Weights of a small mixture-of-experts language model, trained from scratch on English Wikipedia: vocabulary 2048.
Below are experts of layer 6 (counted from 0) of a mixture-of-experts language model. Rows are named router (the router's row for the expert), up (a neuron's input weights, with its number), down (a neuron's output weights, with its number) and show model dimensions 0-159. Each number is 128 + 32 x the weight over its row's rms, rounded and kept within 0 to 255. Numbers have three digits each.
Before each expert's rows: a language model's description of what the expert responds to. This comes from a sample of Wikipedia text that the model never trained on.

# expert 19
It responds to: Commas, including ), and ", closing a name, title, place or author in lists and citations, as in Sligo, Ireland and (Hübner, 1796).
router:114206118108162166130135166170132110121100104056071126167101127125075138110123088154104098109110172088096102151079172120091148088112102119096165148122136156136129078152072123184184167111083159199153104099113109141134139145120090146069107134114124155138094138076093106146092161169110126105106174166094145063102110132174162146170118132124111135125148127129151089142078174069147116108197135153178131101085125090119199116185143084095160126143066176131124122126097135160055139147159094
up0:120133149126157117126154107127048231094193130119152188139142090140111111138130137095112082100115071143125091140185140135089182182124137163120153135149145085076135143103095176181100161102123161160114125131121115151112059143168111129141154089118073122163148165146173090086210116137088123122113144142094142111116152118104130178133179097086180171122131105161106105123117163120122186131044096094138100074124101106127072160072113126116118161193121109123102137186107125143156116121068160
down0:189100125083151141150130128156126145116103144096121105143084137133186110101169145140135118102131145142133135128131055161134116129153126085138071102077164124185137167137151115085168178113125184128171150107141083228171148155162201128168086097101107167100096166092075115120121133082080117168086134151130113135120140122165072093144146166112106131142113074098106103092125116200070155072147162101136162152102180144151116149182154146168108152180228090139165119129144107110107158105156140
up1:143158127136160122079134100132131119114188143183100084141106124156129104144146130098109146111168142152156145145141098030163105168132132157115117107084124088165085088111126131127091090171146062081137126138168087094133171102109105128140137116104151140162071138094068136096116134188173083152144140171093161198140083140197145116161173131119129093081123169083076048154158180125100111122202209114114112097138132092109148171130147070097169161185086122135114137149140114095152110114135160
down1:065139158132103138113182146068142063126066093114151145119156157153071133155117131120102061140115186153039176110116084085099136141069065137122109102115128102092143089124148124113088174094115128101109132092042154146128124135128138122124074115133105091119188146124176104132118149147139100088115172088138105127142134147116122228090154141144148148155174172086155120099135130123122038104127092096134156043112147179161123143182112141136123134098148109170153143109149068114129125166150123
up2:140074138100144089142120127164097155092207123115132170127142109151146149188118126142128079124140080120079141135141120166106094111130126115088189117173169104133121132108155125130136191079104143135139102100111118143095150157095161130149118097143138148161203161161148095141176107121100166156155138109101121065106175132128149137054142118073138155169110100132142097104140151119143215156009174113102163123193046137096112126067092131120105169140134181116151128169127137067101101174152146
down2:158121114117165165126090140134092133124104129112081136118129112125123099129137097139176096095171140200052113146090141110112116122128115128097142123092167112152122097091126138110152163155088163112080145035117079199089138030133094114180098122097094150157105133085114128089131136170095089131139177038038077096119117117137104069104117132144117117088142138131104119084134166137127104117108140131107144171094108130170212108141211148169155165161178162120106103123182131115136117111090118
up3:143120148127095178171164160173195113114172092128121122161144112108138132055137174103139117083106134060059051125139147025126164151191135084126100109119165103141164120161160170097136113065147133127032145144110145149121174159139194146135154177092133106138159112147124154079151110102118138150178125104103116145156092123134137154165098138095149073146096118154147146176109070176114118141115076194138154143114168104143122096127118144193158133112129131125086157186127151125103139157142086
down3:129115106127149138163127142145095142075131136134105131152177114104137096119143179100174077118137116132092165088145189084154120134115153104098150084140173177147151196124140106121099157112133148147137089160130153115133121111133151170095150126147087101126193136091152159089120060125110157093150121132117172200180103102113180121175119061136124141082136165124163152147091087174053132169219083122087157114211137102137096160142119149153140115098053107137095170131120167116072145186070103
up4:154078135116129113171147101092122131084089133106180084191164144110113117154150112059047104121071130133211161117153122142157131109161154176128107108183104055165138152204111110128147131119166118100074143048125124200147107098103092146186126148169117121180122104124106078155127119123095113085129157126088127107150100141063149105096167141105119122195073123166125071171143137070159147108155086184124144161123137080120122102082126133139168076134121118138123129148130099129105127158110083
down4:147098078170130161110084156126103141108079158132117135115173152088134074058119092118084118134139137111157150142118111125132079116112113147110114106129158126130125110120144092157081089128195087128085098092149107156154136069099076127113176202203157170113087133099050148112133074118080089116170174157109130118095136147122194081187182127163128077157112110141151142124116114140092131124134093102117149206105209107107107169097170166175122115208142141115122109116130157103128155183130091
up5:124138117151109124136142058076096122098139154133130058108148167120115161146155111155137110131064082167141109138131150066106167172049129210171138161061144089095114120156100154052150156128125084111085150126128118160119088110123161163128128129055185151210102100202150083160149101163131118113110130063100101097082135110119168179076065128099144082121144131157133089139136136121094098144117098124133141131066103169129089148093132150127110110144173073146106115102120167139144126110176108
down5:114111142095131106143148159173076123093110096154127107167122150148112107145130114108156089121146104144087139054151146174120171115116140179118108090152092133083187143093133128154125051153076095177195173113156125144104107099132080208146114082144143109088161188120164192122113098111070131154154122181133113101093113226123122118152135163156163104136146168158118110100156146100113148125165134163174176165194183124114128150122106185126116110138172117091081083146172096172128182110101153
up6:133207168155113141130123109080138138086119144163145114121153174135147099133130083128096105145090151124037100129173129115148172197067142166084097145092111169154131097099130135188101168079183121086111142148146086118150078137155107100084099123114169157129104087106068069131121128151129121129121108105117120146143048121065099074163185134086142150151103121136151080119109121180105143038102163155093144101127125131054096119152153130130125157157109144104163128142129130128121118187202076
down6:163113117168181148132073105089122123130080156082130118108087112094110141120158066150134125152130158103151143082120121122094131093126129141194098163100120103140193111070140092135122157093152154086141097134146116109111167098125092075142072140056149093113091181116079181106193145139061135091145122189082135133129163157142083175090117155106120133169142110073079140114077125131130079125080097097161131119055145149073131168164109217162085133082105105164136135123171110158126145140150090
up7:109149141112111154147137055056069172151146169130184106144157132136110162078099132170122172117143192104119116129155087174196158114080091167115156139051145122129121167120114125194154164110166136061153093156161201133137103101116104115148175120123113087160140147118106172120147114114114123105135163126085128136073107122100133143144117141078072162169090108097145163130101136104097097151155132189097110147037114174092180118156138150092104112143149152116079119123099071047149126155126139
down7:096123120098126155148134114139098186096117153121102151191108190184107129080214120072111212139142131114114140111102126121115097127118178099122125129177152074187127165097089162122165142187145126137097077096134129181159151122077124113142175139138134080149108130184123144096091093126117100157126170074106115155124147130100118113121099107111107122117087174094138113155098104117076109181196152110058141173170153106186109117071093115166107096191146151123113093110153115122050119100067120
up8:109163154131072089090153194130130155147108145088173115156079080146139141087094123160095148115116113062166158132128170134142113136028171153148212172134163145051163101127144122136128150131127113158176150113150108078126185143156119128146149125203104140077132133151136102112149137153123164168090157113125119143134097127133110152116048122192161160079118105176159120125107157109102100117102121144130087096087179133098116182169105125081086179164198051118120081145119132140128125118159141
down8:165192135148197092149109090059164196139061187157134067129114108117126116117147088094183175149128144091179146121127106105147147114168163090159134095057158101166098160113091115101133153120092144151182149125120132113140156149158148149168135182158103121150156114148154178142128108188085135140102110079132113168168130121112125134119110099127152162084166139091130189110117089127158091161084088106135064122145108143151099183170112130116092151075116125155070086099088155202114124176149171
up9:137173165115096134122126080128060122118223131139136123195131143178127097156161159169144106145127158142135095122093164196131095225117153153159107116085134087112101172156078146149115131064170121056150132191159208147137060120154116137100164124119124117168130142128150123190134126145154106110145074112112137135097190125087143118124174113098144131082191139137072108161178133158071162136101132137138074156137107127084096121094094059153135127156093127122159126147133143164163102133124105
down9:180097154145114090112052074140193163168146136176123172060138108075196144106191146120120193106138126121191119113105157145114160109130128155151158135115129103122134094159138151112129137181173081103138121162176157115066114062108166071142133159175103122071110119154090126168164185135081101094128152168095146174125133098144166158165150215096114138112114083169111112146145128140093116100133170112139119097150128153064094121153125143058129158110108097105105089124090152158127133071144136
up10:155166166143116157105171189095160125179135129165138170074152091135066135089157154197086140061170142121078140122121101131161125147102134101168166168128144112150138180092126061142108117125160155133103131179142145168136085120101149145048132086137113109135171152053084174171129131154144137178129122146184107096122150139114144055086071136103129135164151132096182170122078117023091117103096125103098110162130130173157130094142156115137118138075121104120125120084110137101173128080133108
down10:116162163155116162099152132139130191137100167120122137201131136153121130079206116124070142165165164114154118140127088068113059161123139129084083171083135060128104159121140172184102063103119149123134106145141126128114154158139123082156186116143145084071098108152128119108143115155104185186136103110193157132146118090148099120152126142103123132118124101120207117173154150101137122191139132097051131174159162134143078177093096105133114095135200095140161132176113108135108171095067160
up11:124139147170098148193147153154163194071125138128123102054136136092160152105099183120157116143089155120134066144136192120122155062167102104140102120129134122122123110095171153165111099188080131134159148067137118143100161083132146134135114173123179166049067123158096158132130155085142113164122153130192102153091060115101130150120052128124169117120132135123151093144040085163159077151132151129102137160159142138123167175171108123092125178111136167145064083098127148102135121103080111
down11:168108180191095074123046135137135164129159138136146166088076143051186100082179132093152163125165117095098174098109125122117113069074102149154095072154117067127151090121143088168150168183093159083093103120174086173125120094144138143101113122166104164131113151133160155158182119161094135190160213101131145118159140071137104128162102188158123130077110105138152124110115143107091095168133132124084125149117183165146170106107124162138120135104179143104097121128110136125100082140084107
up12:150159073131140060123093096128177110168076112126132096147147142088142082073161176169111176178159139115163182113088125101134120072149103127058088115116115156152139070147114137145146071110129083105105176097104082087147075156118099074137117211165144130121061045115114091088103112113054107116154143124127135126154052136134135095110125177164156162111114135141130123144129114126168107139131129123127144137167124160097135083112103137082078145118163164102093129079130169055122159143176108
down12:164094145091166159204148136181103123072129095127112138199086097155126125094151153114139139129143120136095174107158112153109120144173096116080118067120150125168098163121103109183168156113179068171161126129083151226154123167117114190092096118104160115136097159042122126137097103107106117137144106196103141134143151144125123066113090090099120148140161143164144141116088126165056139127148106133111174192147128100124115107103092148143104077166192134167129128106184091088126200129135121
up13:120101059161067135091106133077135145059126153166116120145125150137141141138144161136119126151059121179136083133176144145172079164203160137119102158102104125128136165115109145088146170146062183120179146165152159095128081093102144155132117151140131071140174089157120116121126130171156121107112119121072110138139106138081171134090072122114143115156170147109167135113144137165087078163197067213118154146075160140124146167112151153189166147079138140154094166083162116153194107083130104
down13:139112109169107118156133193117167119121140134192103165090153134182155180076136091179170173108128125109082077172181134172131115135142102155151117128153116164098128101188082157103109225112122151101202125130129181100050132098076117137128171131122135119097144134141127152111147078166109141119057132097093140140078180131091178158121144155117168104156123137131132076134163097103130140178142144139132146123174142203116110125110068141154170139068110164125110095098078091094095166121101089

# expert 49
It responds to: Blank space tokens and digits in wiki table cells, plus semicolons, commas, and sentence-opening However after a comma or period.
router:088173100147129150103142156130140119106113067100099113139085163079089157116086099161100072079115158094107095118091175118102170096103096091110169153133123136119096075158102131178141158098078140162166119101125092178087144088122084175113074132120113142158098106069091094159108150149110095117103160175074106081094124087186164146175115146101092133138140099162187082167083192074162125116178113137178156088112084119110177110168129083099160126146081158150139119105089107178086117145140100
up0:135140099161095125136170114163114024094105165125051135137113100124117055121154144132107144147081170151146152139146125150127118107162155081082156111160154114147098091088112082087180148109068156142123091152133108103116059096132161099129144205146117127125114132086143108128199144141184156147107127217137125162167161129144114112158087099168169136160137058177177181116161132137116126105103186158183102069130137154090137161127133132151149165144080146115140060108125111107074149148101131
down0:129097148181072126163123178145135116139143113093165172106095123154134114178089139118109138120133128153105133143145183145123115095144139108111176145095138105082116154207098146065099172158115139131113175052128121166097155068087171157148110165160145172108098132149158078120184111140132166070114086064122101123108144145113116093164054118076183129107100148148123194130131135146116119107123071168130117078060168098175110093152174126152150091084115134128107113111147091069085210096159117
up1:117129188181066144102132164158123117106105130131177104083168116151096118092105116114167150138086123091092079128092140119134048096083118151092135126082168142146061160156179116119153142150098181128071164117123117106130080168078153153102135118134102128159108148164065145170114192156163174111104122164150087081144126106185148122065094107107106147088085108159095100145082161122096112125062075126136046125112158121122137125171125159126047149183139097119094174147140136108109151179110124
down1:106162111079112109120167143153163142128106144172164123152144079092106105145088163171139105091112140172141168140123116138160119111207115047150150080136081073081166118168137118083117139132124129170178142122067107125154092126160186101105179176084117194166118105101112123147186148151093171153157078127145082116152076081094099121185102109122192091094079111119110157123109088109133126139120166122156174059157138149178150125152129089112101162167201136151091115157098157151141150115098174
up2:112190081122081209115134115114108188080080184147120113093119163117018135098070117144112139162185126135119174140150098129145140140120119131109108117164087153131147099130097145089142130150067125152136139159038136106150164101134159136090154142116123120139167146145139157087148095175050100103144110110138096153170091085161145174107114168107063087089097125109148102135132100150156113174141150133095098116186166134149146118144128164133113100120048135172168108145099158159131118120065063
down2:153095162136067130133165105118104162077152139100164115153114096095165096150103120123162090106140137139092099089127072147109101170079109132150224130128124112162148123079129145128137147151120118161168143095170128117090121100102106159081163145150118116117140175163141195165135127141124109107032128111155137126144087150098102078130110151111091155203144128076154130114092205154134116055133119127111110138143146171085082136058197122189131137137046153181164106157152093173091111155169119
up3:110078192097118154113117103169134131141086161081172144184133159142080109179174113193134155141123156105115113135086184209083163112103095106127083176197121125145136174096098120202094138144147123156085095153105132178133121140069082158089056152095068138083120137101138093136138128126117135097117155142131142124142131119182145108087167119111070149133164134124080158111110072063125112116090119126193150106147134122141112119185122131097132123175104163114132142108123119111125225072133160
down3:178135132114119070158101097168154134146089119095098113098104091125112140071147158163111078205124180186161130077064141176145181151101150106128192170139133158161117128107131120130125134101154121124143171132111149135106108170147135126096154147126234148062085156126124127141112147144056092171159092157102149113096137164180180079108102172091140132195085128132089095150174149156110108091121154149114068135144144129128099129141176134092144099086145133136145103090090157151044144150157174
up4:105164118126119142179128136133123108136066136166075088140080112096170147080107122108145115149104098162063059130125152076137123117163111124175145141078132171110057102062110128150126076157148184141099135137127119076092144124122016091127136160113117086173108109133137179096118099103118123130137121177125097168157119172152101061108104138135078130093147126132110090092085168139197077138109118125162160142177105194086159189129127157131134083128119165109162192105102145116160178129118096
down4:094137093148071194077139120113104137115049135051096118123154117131142127113122135137132079157118136129144128102081117188165122108135156114186144119111112092111150138153095094154202114099104138146110140151188139171103134124167186149114132112167073152150064135126115165119091110123150117115108073140154174123159165082156094100113049090149134073121131101151166191079120181098169133080078111093139115158147141195136174113081129059194126105111119107143095138107179089123080140116092128
up5:123181141158138136109152140138117157116132153079104131126112148141106128132154150138138137153125110154083117141128165139144162107134091143136137190187127075167112109149100088087181121140091159146130134136179130119099142096108055125136154115143096173084182122042126169141197168112070130085185096128073138163143120109118156112137163108135119091138105143087193128214178145182103064150117145074133157099148120162101160078135154112093074134069087196124155165110126143154132167074159052
down5:045123169108066099077144134116097092095180153115075126049111134119163132125138081104072155135091154143088099038183135124090148127102110179096135137146100163144130173091102120111139107134196154177105137127131145109188090094094068161152141165101115152118137097146168124123166132099126149135152135143157125074151122145063094116163049147112135141090084160101159150100144136105059147144157132115130102155095129095126192090132125149198126137096102090124177176091167149123161112145100113
up6:147119148140118130142143155162176130073073068167131141133100117134158126140160179102118096149105083148151126145148095105111177107144136157113147069136125177107087101119127103122178083182105176133167168119144173075147160117153097140105125133178126139090124107158143167090195146111141120134155213127081121126088089124100097164171243191053148097162137140117142178122103112118064170158102089121152130130097150111155133110163093120164148151032146146116144130108084144088134119163090116
down6:049124154185103208140140110119113124079126171095162215065131084129160133141127105148167117105140103149100110053105175094126136154133129126109112143164210131162146080073121075164128107110149116113122154111145144097110186158091094163111165158118131124094109164172088111076150139111074186121125086132085151151128144125150074127047056109139107111125116171111177145093163172100106105134150105144153078180173160128133151068124141104132120077149146155134113115090157121160118148105156122
up7:141169176132062146156063117120166155167112168121135097120100135128081156196144114115104162161099103123115160140114177150153191094133102162071137082129092175102156146173147113143127084141149133135049131108094135092144124147094135173161139070096043142086136086140110106111172136153161116111074158158100156133077071086117167160141195125127134100088080103159085133120076104081076131138167099115148116156124112114150141146133112146199073131076164118134150153103146160137174097120125064
down7:081103117166139178182106173071198119131116106159123082130140131113141184111148100173115108168137111126112176046117130174171151177123106103135082130102150094073172109094144087102122128132114137096092160139129167060108134154097109120185150143129191129109096122132128106185146106150146130168092058102148153158134110146144142128140139089138141056128133068132146074132113094172162140138160149125112171091203137177126114153102141145056173150145215144144096111153099159097145189115143156
up8:114154115176141123145114109136142073117123134096096075142119141125215119168132178126118190112075098140112183146157113157134132151112124125160146095100109116106108118134097100166135121116173150099053137182102141126123145164120089129126149139082136047144110105170125120076089075183126124084182146124148098164127108097138125142087135170094128115105147128211080166134063196101125102107160096107156139130156131189146211133094131122155223103110140129140081135070109149153089132202112124
down8:120130083122149175129134101189154131117101119137082116131111156139068133087150153102060077094160158131140140110133075143132117181130128115114172127103088127138144119153036138096141232125114115117123150097117106142180133125152130123130077121089085080082104132098085131113085158114139135103057137173119162088174061120120102178091100164170067157094127111121099158077153194105145105110108122156150196086060113186119170176133163139114124112089099131121137072151154143110154170141152147
up9:166144166139146102114079096129113032159089084083061141136064136065081095163148123169125195155188142095113139170137135157146172127079155167121142129147132121173085152133136091167177093098123174152125126120163131103159106096091165143138083162097087157087103145173152144111159128067108154104070091160163122165133084128195167118118095172144147174105151124120143154118123146121137081190132144101138126142161137161144119107160115173132103067145109147145176124100124069143110185119089180
down9:111128139113087150160172165057149115101069120124168119148106105129159079100132095131123125115091185157157082145128115103115124109132110071201113132075101101107138118131153140135086158149083199151185137067145107174096118056128164118114116165147175142139104155176108100137153128159129108144125140118216126111122114185097098113071085092095133054167142103107138159184031073164107133068139158116120169093178163136159136119133175128142113170123135099128166139154103124120082130088125113
up10:084113151151175108072090137116113093077186080129136107153088170081110119116123122158121162104112144110156157103165090112159120081168148149106112187170115112160158092164142075127132086127054171148144133148157123138063130099055139097091116168124139177066150148109097143155205148137164086167171191132037170140089108096123122128149169100146107131131122128171105150139089107083143161102159087111113170101116101085175164111132166084138130165120122208145167127113148126136127142087173119
down10:114136132122097161140132142135186084199154145131122122100120124097125125122138098133131092111176116131123150055142135098122178125160114116133105125202107050119131125164110081098177142125139185094181162058140164182195179115106073135152150106158040182144163180152117162169137156075149147089098064127116158180131154109079108143095188126109102126166179145120100121144137137157094069087122166125126155123128150146155125169126033135141155105156120149140113109172129090107127130118142074
up11:111126160130115108151098131169160146220152140131178078174112146145131182090103127156123103111126130114171105168128144081132101135170055165096127142092138069136119167104067166087071197109136133134091137112153126153112158189067180142112100109122130116131082084124087140142145134131139143102132130099139139096114153164105106196078163143043086137179158143107101188157118090060113101172123117201143123120150137070092110105111153109121152066085118130139086084152116143084120134143136077
down11:114126143128115124114077105086178103120126189095161117085119108116125102099102130147186128153090202138141111083136123083139130176055103091154163141161145119159140175147093166126142078156080143135100091151102106192090169112159130121180166181125178153101076166127088154144152104166108118118148137101087195129090117112067165126161147109115121179144066144065106147137095175153130089102097133187114106146118190114140170058141179094166143092129154162120078108168118172151117097093157120
up12:119122147161186130076098183169118094107158074130123192099111133158118078043111174111125125164114148100119116149149105100087120089134132114101113107050162131085063090126155124161141090135151147149109152101076157149156183099172058177048108111135140123123155160161147141151099116112111170150137140155110152139124146136170155149129028139117148163089132122138128078137094188182182184128180160115108113132157122114177119074117115136116121158171131093068162122130114090146136186105132100
down12:129127120181071146191142167134117129174158080104082143116094160143103124106096141125130120111147160105076133139098168135126042121089169068091179149126153188149089145172119127096141186144077138160131160087139108132193088116135112102150146125159128096098101143104170108086103128113058140076097144168118080163147115137138147114186130144156116138177200142105098107169136146095115145113170175140126098087078134155136122121078177129070157117123155168145163058105102058174165133185142129
up13:127158146095163110112136118128109123136084125135111137159104155103116124187131121105133151122149101121091114146123153151112154171160116083177111159120130125189133082118093131189151066166128183139197087121141113182112110049140093118149119208080121138098097073093136166124112080100060142117135152172073120179161166108162128067122146121147101147121154143120106167158143132118055132090121112070149139129126160121111125153160129124121117140154088203159192129147102119093134107008073084
down13:149103130080126108153108170158118133106139122115136092139134110123122134076097166120113201163131111143196170097108104137141084151157126136161144139092139057157150137153118149099091158197170144136087146175152143143109153173130122177142135150123121113153113169154115146057137110068056102132138156101171138178139132162113058108146114205174109148165138120095099185140145103139092131187079156118117090204156155118157138086174088079142133115147171106064113135186156210184139158129127117

# expert 20
It responds to: Commas and similar punctuation after a finished clause, before and, but, which or with, as in critical acclaim, ...
router:083198117122146191110135176131135101111085112076089154149125099075080137117113085111107080090075155131111080154112163132095130104101112098085154141121123174152104077151080120177157163083089150211154096084129094167097145114110097159089122139130145125148089100090118077118066166147106091087110156168112133068125137118188166142196145137101088111136121136128172116118096173081121142111197124151178142101104124100134216133177130088113140151163100185143148133134120103151086142112160100
up0:109115114186117107214119136101107181121153139150093090100168141178088158109166130157162095129110107121136131125149145172185086137118063058129150114127135111123130160119115112126115120078092221120136159159075163121119101080099109181131104152103067050068164109135140105087113102094137169099108070171121139137114145119131139133091097082133179144176118103102181109132141103104131063161133082131140155159089108101070142116145108117060139161108112156162035141084119147158142120103115101
down0:211048092120125165160072158140144123136095116172123139179128199203128131100111108121185122094135086129114047105160159102137089153126103130155201099187136160133107136127088146102132141108104127103123114139114140106098153139098175137180114126119120134108116098092195141130130128111125180148107152103118117175185173159117109146134144104119156145077087133104181171142168114165115116169108111082120183199154148124153122117178101114125151214117120164174105158150090068122151145160079086
up1:105135169111146195111173151199164168146126132069128132132140152105115159076133146143139126130170064142138147139134138112189130128136095115126096170186137115110098061184069146154171125149123115133152142083111102118112142099089140108156093148111135098197091087161123161121172141120089070104140111143144129142125058126160179127120167142125104159188118135125126145111173077111137110154087105124171161135187119138094117067149227138060089155167183172100063153132142140088098121175153162
down1:209144134104129120108150115171139154064104152152130125138126164098088113155153136101169116080117162128144142117080145161149087156133147157100067074196123112115173208196180131099132066128105146114110093137103082133187117134144102165140115126064130086099089087122150115070145129162162152169185107171203161129146165173152132143132151141120129114101133151146103160082133183164137140084114138169123137190126162136075176108148099114126065109182117163100174145153156139105125135144166189
up2:168149141110179120100088125067140133102103093131093140128135123131160131136125154109112156141108172130074138120183124177117147222116161155125075158112086162130115121058143174147078165156148104079088077180114107180164094164140188157059128168150140096138168113050104147115110121110136106122168143162123147116169081114140129061082106111097105119178103110084217119110094156135148158123127170092107126142101128128131113145163112140178149132124095127068183086089132123152190118113194118
down2:224115090148142135147099166065155129168137138136109128111079111113072108117180154138085157109110144121069123064126108171056152118094184132147111100095144143091125188087132168140084081101140228118134118135118081098106190127104136119101140094114155156097135181203093126159155118117097208116175161145118104124088125171121101152170085082134132095131104126126138121126100120140118123145134141050145086119098175099038127127135130130088168120120130111100138142157162091144148123163137091
up3:123155153122164165127136138104133143118119128059157164145144114147125141191108194185106095097112127146099177130120119173115170154171083177117144148145181087153118114147151116187083153098100145175143141132161182105140161177138173124159106107064138172107132124096090142081099076052124111138108150141119140089152099140201180136098143130140065146224146134103113148094132135100142199182152193163123146148071155136130124184130174118185125123128187111134137122152126160147121165129173167
down3:107066149091174159119134165195201147115105165186093169149084136113178186126122122122169139099108153146106145140076090104141150135086078178153166109096116176096141106126155134210129155146155107125158115126078114154157188106122143131125075111099106187111131118168171167125176115106067130179130167102193137112140111097176134105125086143160115127101142170117139091155157186145126103087162104165077199141102153122136113166153097155103078151156097136141094081128130165137065163130164128
up4:163118152148077139130178159109100141125177143119154125086162125159188133078101106117107106107131135133094045131154097130160094154115110088083160105085141154129091176133172133091084154130149075027117182182070134121102075076110162162157119154166152112162126115161173111111172150089097122108130046126149109148116166110099118110123111149148122191132147109115072146116098115201112119144102119158066106098175117162083062144130140123076115111100142138108178147147135095131191107151116175
down4:112115154139088089129124091107129141125203188090156078125124136132143156168111097139113089106200128120127125203134107143174133124183153093117090162097102104137138109165105149122109170146098096171146165128166135113124088159145190107151124124174180152092153118087048120159111118133182076124108110077146087152112143066098155080077113136094055134112125073126122158137123108122193185129033162123139100135132079124148105105100120073113131130086102111108091086136142156192156105143108178
up5:098117090176144073159168139146150102179122160163090134080145104089163117117107116116086112131088146135175146140125158140178133157028115136130146171135136123135114119149116107126214127081156121168110077100201101163108104149129151143132127124152124117071186153135096118132124121114086146159149144117078104114135130143036151121160098111149123085177134129109185131090155105108120139143138124178114126159180097133166190168117147127073111147107163099074122111122128128145095026057165053
down5:101109161115124120098088128154080096148135123129137183149124107133228144078060137128164125119105141105084073134130157197130154148142113117076157137102113126142153128104114079140130145130123129128124150107168096162125193138102148155118112152158220065198138111118163081116129191155123078169200136126092142184193120159120090174159100131152115125107090158069144130102072119145112131112109148122109066166129175104186059101154190114152091119135142145144091132118163166114133144159180131
up6:140133136105181187161116130080106133149176133143107129157129141188116173189134136197178162152112145101148096107170171152090106149160127065074142118132112143134181126121104164143133137115085175104192194111145159136122133162145142204157171124118129153149133144130160159143199127080092101166111167123114145113153105120130150175101169118120174144052195093150121128144140127091118139107136196146097070077175117138087044079107188133154097156122140141183124109094129083109102136115108110
down6:168141156102112142077111152192096111167108101170155100126131132088118189130107112116147152155065131166115114141113155131146150116130153178160135093081141117175130144092139107135072103162119138112116109138115180154199159090067125126147188058091141105136180106156148145121090104114124138113153146091166146108111108143166177094180091206193106122122171143123079147150135109121142196093122197137145112124103169145156144100134167123198052150144153110082131108099136184205130174118160165
up7:187150128112092136169096125088090111121134130111126113134157167171164119070117010140132094158104115138102060132156096096135089133120101140118082164124147140143114088134048138088174170168104058044095129130097127120126136087102107148093104130085112108114125138122149111136110190184170156148148069117123103083117077123132075101149160195129059119143063142131177117138125148150181133071093108190140143136118122143109086114149114140115148127148143178127146168153156152138100151165183099
down7:150087104110121127136130128140144130123106166083099100121105113125187121163131142117160186153156194100132141139090045130119113075137131142169100113067169069100103094124150106169127149130118128094057117139098131127145079111130089114082144157053092175106115134167090120111085080148103133147079110149195111146095152120083139111124137124170178122150079155104084118136125118150128148097164144117111147088115146138099141176148145185080123147114162124172149181098173006210101166137119163
up8:099164180094090145108125160134087145132156145135087131100091093164109131124137150110092171133181148115177109130137106102208125117088149069112176145188060148095099157153136193184133106118159141179163128143108075109133121105101133087109097166194064092197159163156126143116116177049187103141149162129142162152112115142138127142135140114134073153118128131159072168095098053097123152188142122125111066077148112109083114136089170100113120150120141139133119153157131121085135093108072176
down8:075118112102135083135153182107114128105129166136094137158124133154103179154160142112139097086170151132167133114148122122137117073116134162104152081140081149117159127100134153155153133129109167077155153089077134068115119081038135125184120085136116105184134134100161190113090125118128136145087168150124129183139135162134117164173153112154147133105114124144071154072032117097106049213100093101115155137162200111131137102095116145146104119119116198101081127193152156186151089144093141
up9:114142162119161053114125101164126133138141113110155097180148144108131082126147182086127126117119129168098169130164145098095079119142115111174034117104192131103067142117140088075182152136052137171039178119118121140125128089121105143137154111132159128104112151210106090126127149167097098094160080145162141121126117114109132131132127104049161095155083128170138081128144224083108139103119124102196196145123153095120153074130096164156120184112147170121162132132130123134138131161141091
down9:118142087111157169104177135112162125124107152089137153139122178119165055132094151127171136142165158117141087117114137137082069123144074111178188120137187100126091150119117177168161159073077108128109157134140094191162062152135152207112139078094157112109115105123134183136121078150094118146187081119144073132129136100078117196187108080148112124178074112131166112180140138194164174097175148131103143158125145131075097129167155109145142115130161141139145170129198105085124132151143122
up10:133188061132029065147120119113121147104177161165090115150118131150117126186156140139170142148109153128183057143101190152168088109162153159150120159087163124118183124146161133085130154131087149152117196162146166045075122127144081131093111115129089174085118125170108123122111136114148169146065167075145131112093110149183166196089122113110164180083131109193130177138154110135091088128146107173103111154104150099123116104120161118145162097109151093115110146118129190117129140113124163
down10:174126099155136090131100163174145100082122155160115132137176105173108197124136132124157120120094143158166131088174158138116148152152158123141107177111156180065107185150143147125101166153119084154118158135105121120128106055106154069126226108107094117109176176153113132179124063142146156045078131094138149126135141114140118172090149171108099152102110101128094136156139025133160123117112155083118079073122099132107126161123166094096160152137078126128098107091117107134062203161120136
up11:128140123113116141202123157080091101108112114137097142146134101144101103177135170100132156148176139133130189139119090186164148091122140147098210094058115127147115136196150097126084132139109148229149157073150133134147131180085096109158147103112166128084120136126127063153119134107072097132127098123156116122137191127172166226133166125187138135122113146158063071111131114114106160158113150109126197077127129134114111184108112151121125073146092102121174183153132118142118115153068089
down11:116144145144139180114099190142137165093100099139074141107105168072140134110074125113094077117135142139177181160135145122147101174108090161139117147126156145116167119097156188088093095171133108088128103154108126136133150170125139132131169144104121166113138090173152105169159092144200135222130154130137189073112122122063144074134176156154091125140202083150136127133169139153113142245116157100107106184160181135103166136107179152117082121117179123098136080156124146122127146119141179
up12:059074104167135067165141145086088136130149138171183105147098098099106096129127158108093085083098042166169176160152082147095165117171121165086145164112131080152107116178143107119111074100109169174078086123155176137072135160117136117177122132128120168109115171187173093089147117159152131163133131091116132071121180109166166150186150175125161132102107149150080072123105103132110192163106115187155136117100116144200098149087090109124116123140139132150153146100115155140130175131103141
down12:142107144099122117097106159133093084128093154110165149119139134164087090176122105124141126135130132121107118079113106138107124094136173120152156099081196078111158109147136103116119110108104172105143153136148183091154169156112143122116127131085161100106122192113132157114134128081078160199179033173076128109088071127167094092090087109174153162084094118150117107139080142150143129053157151118110038099145175156134146112122138116113097148081135171125143107120190054186092129111109046
up13:080198181101129085067159119118161128178167120098105129100158132184177153085079143114131152105157175126142153105069143131168069073068113090165181107068165142121136124136141084115151142084127078151166123138184162100110169138164168130167153117130116123136098128167149147104138161075156113174125103200126132139117125133169119210133089126110094120104161152086092152107117161070127095121114169068126067134070126144120119062111168137119125146143122099185137122154129077103094143146094097
down13:146182170156073073178150125072097131112128136155121140110153124157072154126122121057175103125120156146161141089101121154083083128145091189118145160127179127115127162133124186055202145106088113099111117145150134099168132098145120135151173135137138049150150151124175167120105107111143199121090172116158154180161077117146126168106196118119155134151142059141135152116125112105083059195140113112167097162144148149102136088173130152093099090129133160085122080195087094136118138105100133